Weights of a small mixture-of-experts language model, trained from scratch on English Wikipedia: 240 squared ReLU neurons an expert.
Below are experts of layer 3 (counted from 0) of a mixture-of-experts language model. Rows are named router (the router's row for the expert) and show model dimensions 0-95. Each number is 128 + 24 x the weight over its row's rms, rounded and kept within 0 to 255. Numbers have three digits each.
After each expert's rows: a language model's description of what the expert responds to. This comes from a sample of Wikipedia text that the model never trained on.

# expert 8
router:132129132173120093153147113120115135094139116139094133145164114093118153157146123129121108162123152139116182124128128107122129139169108146101126071088107145099131110132140138083131109104155124118145170109118143163146081127075166113106091120112118133153159121147101157155181142152142152113
Description: Capitalised first words of names of nations, parties, teams and bodies, plus country codes in sports tables: United, British, Republican, ENG, ECU, AFC.

# expert 13
router:126110112176122120082138114145068168137139150143128113132114159116124099140140118132125175083090126129106138113099116136114168123105142172130129086123097150113121113132147079100126166113169102125146144132172105162149109201136125108093112152145099125173123100149151142138115149123135106083
Description: Pipe and semicolon separators between cells after numbers or header words in data tables, such as Seats, Aug, 100.00.

# expert 22
router:184133113165123110118140141136138147151163122135121129116123154132137121136141135123110133120114174148147146135108120116125099097117115121129087139144133114096137099109153115132116139103118124135158176139146120152106176146131165119105120124140161113157121034108124131172135125109141154122
Description: Word-initial capitals, currency signs and LaTeX dollar signs after pipes, colons or 'the', e.g. $1 million, £19, $i$, Toyota.

# expert 53
router:115112101165137085100123134113153128114118140130141169131092129145093170128130167103121100118114108169124141131136098123124135141171088126116168086115107153131165079121124145134121127099181141123163139105143108136143115125145161173128101141141109136121120097131121117131102098159151137180
Description: Words in sports team, league and event names, such as Cup, Championships, Stars, Panthers, Athletics, and other proper-name parts.

# expert 2
router:136136121136154157144129085146119157157119129122114108120134130135168143128160124114116120089151102148150124092104172128103163108121109163142084090160163121124144093113117168141164144078158130121152153118151157131151133148133128116149090053165140123121118131148176115124147082115131119113
Description: Commas in running prose, including fused forms like ., ), ", that split clauses, appositives, dates and places (Deadwood, South Dakota).

# expert 28
router:120142112133163124136141162157153153145139125103178134166157112104144141140170175130109093156153073109110148080089169140140147143132112075124157099135107108108103108135141149104125126128128107140116145150156064109106153168138126126108154095102165156115102131106146132174085143120112114132
Description: Conjunctions, relative pronouns and prepositions starting a clause or phrase after a verb: and, with, by, which, when, until, from.

# expert 11
router:100128103137102118121139126146135124159115140143119128160103135095128135123103142137111138108160129159095147121116128147086119147162114067097131143109122148111114135174132156157152103136162084131148121096157121130129153159185125143107136123154115119113133053109138128124103127143199116127
Description: Plural and nominal suffixes ending common nouns, such as -ions, -ers, -ates, -ies, giving words like elections, populations, prosecutors, missionaries.

# expert 44
router:136165149134173124142067143105111173104151138128166106082119109107124067150161149151154158138119116136115154153161122138105145112081105108124079115129118068144097119139104103121127113132130148153127146144163133151175093146142141107104144116117137153160138111122088119143126107132118105104
Description: Hyphen bullets at line starts in cast, species and member lists, table pipes and row numbers, and heading equals signs.

# expert 45
router:108146133103085129119147166122100135171126120144136123148120127112070102118118103106118103112108146126129145129117139129165132158154109137104119158113108112121132138152115085108102140136131088096137131132138145136165109160103148128085096126139125136147138112100137083178101139114108133138
Description: Numbers, zeros and dashes inside sports or election stat tables, such as | 0 |, | — |, goals and points, plus However and Meanwhile.

# expert 32
router:133158112149116086121136124140150170115161173126079135165113129108125131154102095125107108123082151160152152165116127123188146106119110144148145167124150135133157088119139124103136140093166117113153104165125104137098164095141128180126134114139093131146152108151165139076130096116134113173
Description: Middle and final word pieces of non-English personal names, often in sports lists: -ić, -ović, -ón, -ova, -ski, Lorenz-i, Carre-ño.

# expert 42
router:132159119139098128132096146145147148109106137099115165129081136145120133109102127090151151102104127123132148193141080085180155137154113134126109145157132118114097063100167109109099107154097164103105178136119127097117120126165111112177124114082119151159127091128141113133128113096118156139
Description: Middle pieces of foreign or unusual proper names and surnames, such as Sil-ber-man, Al-ach-ua, Mc-Gu-ire and Quetz-al-coatl.

# expert 35
router:114120140105125156120096089134102145126161107135121115142126136111132067136130103087120162119183117146145088156125198140108159061089156153117140131123114153113111122153124163113173117086140151146131112130133114120127132144128174128124192115115132135138129134124121097145149113130134091164
Description: Space token before numbers, mostly years after in, of, months or to, such as "in 1664", "23 January 2020", "1905 to 1908".

# expert 19
router:118135119145126154081160147114112124138154138157116124131093154148091144147082131122132133125160139158121108136141124166116130137154145137147153136133097106141110123161100190135123075087134107123122175099127124147110138148127087139115073126145141098173123110133142148086087111129149144121
Description: Word endings and topic nouns like ology, science, alcohol, plus digit groups in large numbers and non-Latin script pieces.

# expert 4
router:149101086111168117123112158122117149135108099161153135121109097142080121133145119124149140106133121128139115152128142122140146112150132084132112114156124115085078131168144104171143203115131126150111187157107142118121139148131156140162144115118156134161113122148119076113146135080098137113
Description: Single consonant letters or short fragments inside a word after its first piece, e.g. disob-edience, sinf-onia, Cosm-opolitan.

# expert 58
router:100146137167152092128109100091103142101124146096160102119087137133120119114141104117132132146141147114152150168108128136094118117107108147118104127135129117100156085140111106137128166154106111116136120125087127163124142151138146115132113103131126129120103090126147122147134106131102136130
Description: Double line breaks and == heading marks that end infobox lists, table rows or paragraphs before a new section or article.

# expert 31
router:121134116149112138117085129105159147156135092102137141109107135110114096132142112149155154134139176133134123140100133123127137091162117086100115098117100112110117127139105171131112142127140146144125134139171141113142151168120105120134077116139107123155094069143086137118076129141142097113
Description: Ordinal, number and superlative words before nouns, such as first, third, eldest, longest, two, often after the or his.

# expert 10
router:129142120144129146148135149127139171142132129134143120131142124127101088103132102113104146117113129137104132068125173096108144114124132097093144125169114136108121119115139131115115121097147098109144178099147121145171076159145095140139090119119150184172099115092136129120072171130125114124
Description: Closing brackets ending table cells and units like km^{2}), plus and/or joining nouns or clauses in running prose.

# expert 7
router:144120158179132117141117125133110129151136136111116114137119130133140125130153106086134125146112121153113143148130137117152133156143115152116097079109081127075116108124112142093101091109106095111125114132144106121132134189119138140096099123135137112215158100163123122170156074130163089132
Description: Separators right after a name or entry in lists and tables, such as a pipe, dash or comma after a person or team name.

# expert 48
router:105121095164118124095117110171128139144122092142119084114128148147121128156166108131144147140132123107173103125131159158113131133131133156151144124152131131124139111120109155093110111083137079080140134116143098147155152160129125173094107117157122141161142090101128137148112147116145130164
Description: Closing quotation marks and commas after song, album, film or episode titles, especially in track-listing tables like "Still the One".

# expert 12
router:117107077118093156120142118152109104147119111144171161082112100169102138140098138133126118167137112121087123100127110144103144127150156112148099104128099117115120096170129168119094131154100137143114098089112145116122167138127088144120123141107156134140098118141150112137099167105147131114
Description: Suffix pieces that end adjectives, verbs and adverbs, such as -ful, -eless, -ed, -ated, -ical, -able, often after "a", "most" or "very".

# expert 40
router:126106114146129118112094136078085107121127125139154124135142175130086096100122121121131150099163120130131154072161106118111134087153123151166180125116103190107109096119123087135105102117111109099133130141150109119156142106129162132132124161121146120152128125107114114150112126161139141138
Description: Articles and opening quotes that begin sentences or titles, especially after a colon or citation year: The, "A, In, This.

# expert 49
router:125132093164144128121117137116141125111121166132182119120141165115104110126148117116142119109133128094129131135150107130110089097138140118093132133112171114134156085118156118099103091161134138130150145159130088149136097135119098132096093118176141144185134034166129128169101123153129119105
Description: End-of-row pipe with line break, row-starting pipes, header separator lines and === section heading marks in tables and lists.

# expert 57
router:153123094131126124122115116145105093125160114109169145132124117125130105145121145126159118177156147135111107097151142136103076134118157126131081095140168101093122125123133124142105097153073080112095043146093106125127147126136126169126120082106123112147104133128149078157140184147104118119
Description: Words that introduce a clause, complement or example, such as that, including, such, called, stated, like, often after a comma.

# expert 23
router:129144104118123127105123116123114139106130116135152100127155151118141153097106136144101141132162144093120139114113149114140107132135144087133122149138177135137124137120074129143118146118153123118120142183143101085127127134124108129133160099128144140156132127108114115171148110122113151087
Description: Sentence-final periods and closing quotes, often before a paragraph break, plus subject pronouns he, it, they in narrative plot summaries.

# expert 61
router:137135133131179106095133123137113142093126112081144136142154142152114144185136144133131140133120110171139147093151161146079123118126105160112148109096089139151148108099090083110174112124094120133109129098149137132135089106115162155111073122116119115152130130179129132133125096127128105115
Description: Final year digits after 201 or 199 and month names in dates, such as 2010, 7 April, In office January.

# expert 52
router:157134139137178087111134113152136100123117157188097137104115092124117082117161099127111137127097124137139132150119148181117099110152125106130171100150108098156118124138115127112095138100127142150129141152126107151094126111091117119102139155147119163115131116134135141133127088162126145135
Description: Word-internal syllables of South and Southeast Asian or Thai names and places, such as Y-ai, Dev-ika, Wuk-ong, Bh-up-inder.

# expert 41
router:134144133131109113141126120133121135144110129134101110106160124116118136099191111131183139124064140142116139132112119155164135164098163163115129093148123151104092109113154112096107124111151098123161148134148103127138123165162120103114100203142114135124134112131168122136099101159100137139
Description: Pipe characters separating cells in wiki tables, especially after numbers or names in sports stats, cast lists and results.

# expert 29
router:134117101130101143118149136100154114182146127112141166172145109108120133130140100127109155122111151123075132128107133131137124094150107134155106148110069156138124156148106143118106095159098112096158112114136154115121117119157129158124118092173189177127136124134096145092120130143123125150
Description: Articles and possessive forms before noun phrases, such as the, a, his, its, and the possessive 's after names like Gotham's.

# expert 60
router:084118130157152145117090145102123145120128124063186103113135163086118126110172136122084135089121145117144119146126103122126098113136119129118113120107129122135156110121123113112161066144107100089116144127133128134149138181147108137106107165138117130155119088131143141133109128139153097121
Description: Degree and minute marks in coordinates such as 53°36′, line breaks in lists, and first words of section headings like Awards and Personal.

# expert 20
router:160127094150128108172102110085132133114103163129108148093127132119132077115103150128157145118121143122127119105102121071167135139141127134141134124143134163107172134091159102152132154130170137142119171143118138097154147123142156121118146128152118134141116126147100126136145121149128136149
Description: Single capital letters or short pieces starting a surname or foreign name, and name particles: de, Le, La, El, Mc, F(ok), C(attolica).

# expert 16
router:126132128143109149087100131122157115110141115128146162101121131166109157165130126147140098122139218170106167201128114170125140116130162108129086116120106101128142138151115141132128085153134120098146099153104115142122109139105113110108098127136119118117128116133152096127116170146169099109
Description: Participles after was/is/been such as born, elected, appointed, listed, plus role nouns in biographies like politician, footballer, governor.

# expert 6
router:121078127146143154129101138088121119128152118135152119162126137115140104125156086115144104175154153106122112130132138111155147152139171112121114108105139099101103055136119143129146111122134131113108153097127140180121117133116115094107110108117146132196120065117177104143136142136155103115
Description: Connectors inside parentheses and list entries, such as "or", "born" and the final year digit in "(born 1959)", plus "as" and field colons.

# expert 33
router:165110130154121171098110132125102113095173100120129132170132137137104117183093147093164144149118175103151160093096101140129090161115149100100097134135102126139105120140116128116135151169093108144106144125127148114092142190124104119130139107137138090157147106134164105191127173168162080092
Description: Base or -ing verbs after to, not, is or was, such as make, take, deal, result, fight, making, able.

# expert 17
router:119145087127137117116134141139096122111118150159130112126094131139113162129123122130128073158110168137138120173164115132185155151147141106103143113135142071106121099133139165131124125120160148140126142164131150140149119139151121108127168130120110089173106098113157137093091158095116144128
Description: Syllable fragments inside unusual or foreign words and scientific names, such as sc-utt-led, Berl-usc-oni, cat-agen, g-igg-les.

# expert 14
router:130119088158107153108142136149111084120134132133114097118111135128109103156109120105162115132198159095100103090116093170104150138129154111108127130136067141097146131147066150151103109084120119124134159104153125124141128146152132144122113097092161102164162119108150126139131105161130110137
Description: Common nouns and adjectives right after in, of, and, with, often in set phrases: in case of, in general, in addition, data collection.

# expert 1
router:124155125152141142109149130154156128124159162146111151112139149151102161113080116106148144131148117175116128082127080140082137100194152130139131125130102184133120107099127180141116140127145154149136138129102097147121160118149156147116106151099090129122138105120116152140116105123167128128
Description: Capitalized common nouns inside titles of works, parties or laws, often after The, such as Story, Love, Game, Life.

# expert 63
router:110151151165106136140140167161146161144138101144160096103080124098115110121125111107107105123135126099105112131154075105154131140141098119123106136169157131120110100124107107126164111143143101140100136154112141148121135141089153114164101085108150134128136105145107109137142108144145120115
Description: First capital letter or word piece at the start of a line, heading or parenthesis, such as ===Pet(rolul), See also, Ind(ucted), Distribution.

# expert 27
router:101119160152120142105134176106150096132158145116131122138122157110117128150099095125117127143165159147122125126113120181107120153126120113094116151116114139116117093132123148150113107117140107139148100069119123179120146161134113119137088159112147104146178100128114145116103160125139079140
Description: Label words in infoboxes, list fields and table headers, such as Title:, Location, Date, Genus, Preceded by, Team, Total.

# expert 3
router:131140131134134119110123136102082089149108132117142096147152138130130104194133138148127185119110125125126146100092137111123127132122141071102133123129088157125160100122149160132170128114119125172094109112168075130133098152105137120140135100133151126146135120125157108139082174119119113126
Description: Place and time prepositions after verbs or commas, such as in 1971, on Sunday, at the Cross, within, along.

# expert 56
router:123125095122099121107117159129107086136162088095155088174158169138134123103132113122102114171143178127097150097113106154107077160130098121079082105130128139125100157156118108111096080144128111103133081089103113124133120144142087123111082113124070165121131138152151130153110126177169105158
Description: Main verbs and auxiliaries after the subject or and, such as was, is, have, been, wrote, worked, served, remained.

# expert 36
router:123117116130133108117119127125124125143121123122168130168128108089153126149139110139093143154146127108112133099120098100124106113135155121141149083091083114102126062131127105103158100130095135133120139120122104116111119157104092139117102145107164104163094079119120115132131153150133092145
Description: Prepositions and articles in sports career prose, especially "from" in "two goals from 10 appearances", plus "as", "at" and "the".

# expert 62
router:124104090123154121146163105147138099145162121146099112124150069156142135154119116115149093135130151130133069104147109138069158135192131100114146156112095110152146135150072187077090132084131140129158121102099157139132101126151147170108111106125103157119113125135096141132157114117056163161
Description: Nouns and adjectives after the/a/his naming organizations and social groups: government, military, police, city, party, -year contract.

# expert 43
router:122164115150119133134143122082151154128144203128118139134123159122117169144095139114110111118120128180125166129111103125107130135173126167116118136099138179151109104119162169115130116121148142082123148112131114155160106114170121160118133125083075109129172110162167146074108097148120090145
Description: Surnames and name-final pieces of people, places and institutions, such as Smith, Johnson, -ford, -ville, Andrews.

# expert 39
router:170142132127125120092158150132103133078116146129076096103116139140134097104114168095154107141121136173160144150139094096155118124136124129133132139115139171121127131058145148191120137106136160158117169153113095133080160126121128128177104159113084120138126110135125109220137096114159130152
Description: First capitalized fragment of foreign or unusual proper names, such as Mar, Is, Bal, Ech(izen), Vinc(ennes), Kh(mer).

# expert 38
router:122149115125147139136133162142162148112119162133116130104099143130135165140137106083119116154102145113120116080101115134146101123158131094155127080127082153135094102143139164117123071111110151118120131086135153120140076128136150138116078104088105109133122084138134130129097096178131085102
Description: Street, Avenue, Hill, River, Park, Hall ending place names, plus inner pieces of capitalised words after an initial letter: B-rack-ets, G-aird-och.

# expert 24
router:140115085138134137120089128113095130172115124149127108149123171118168088116152159161091132115174141091141119143127119098144105142167161155147087120118133130095136103122089096127115127127140112120144105125160138134132149160152108095159090153140144144129142114180157078135121137138126079107
Description: Opening parentheses after names or terms, and colons after infobox field labels, such as "Garth Tander (Holden", "Authority:" and "HGNC:".

# expert 50
router:128130117154110131098120156119084147153079134138101125128110140125129128152145147099132157129116132189140156110113117133143123161145123155089130130105124129094100071101115111134144142103128132118105147135152116200139119181140181133141070118138157133152111090164090116157115123122141118131
Description: Compass and position words after the, such as north, south, West, Middle, Lower, eastern, plus New, the and ordinal th.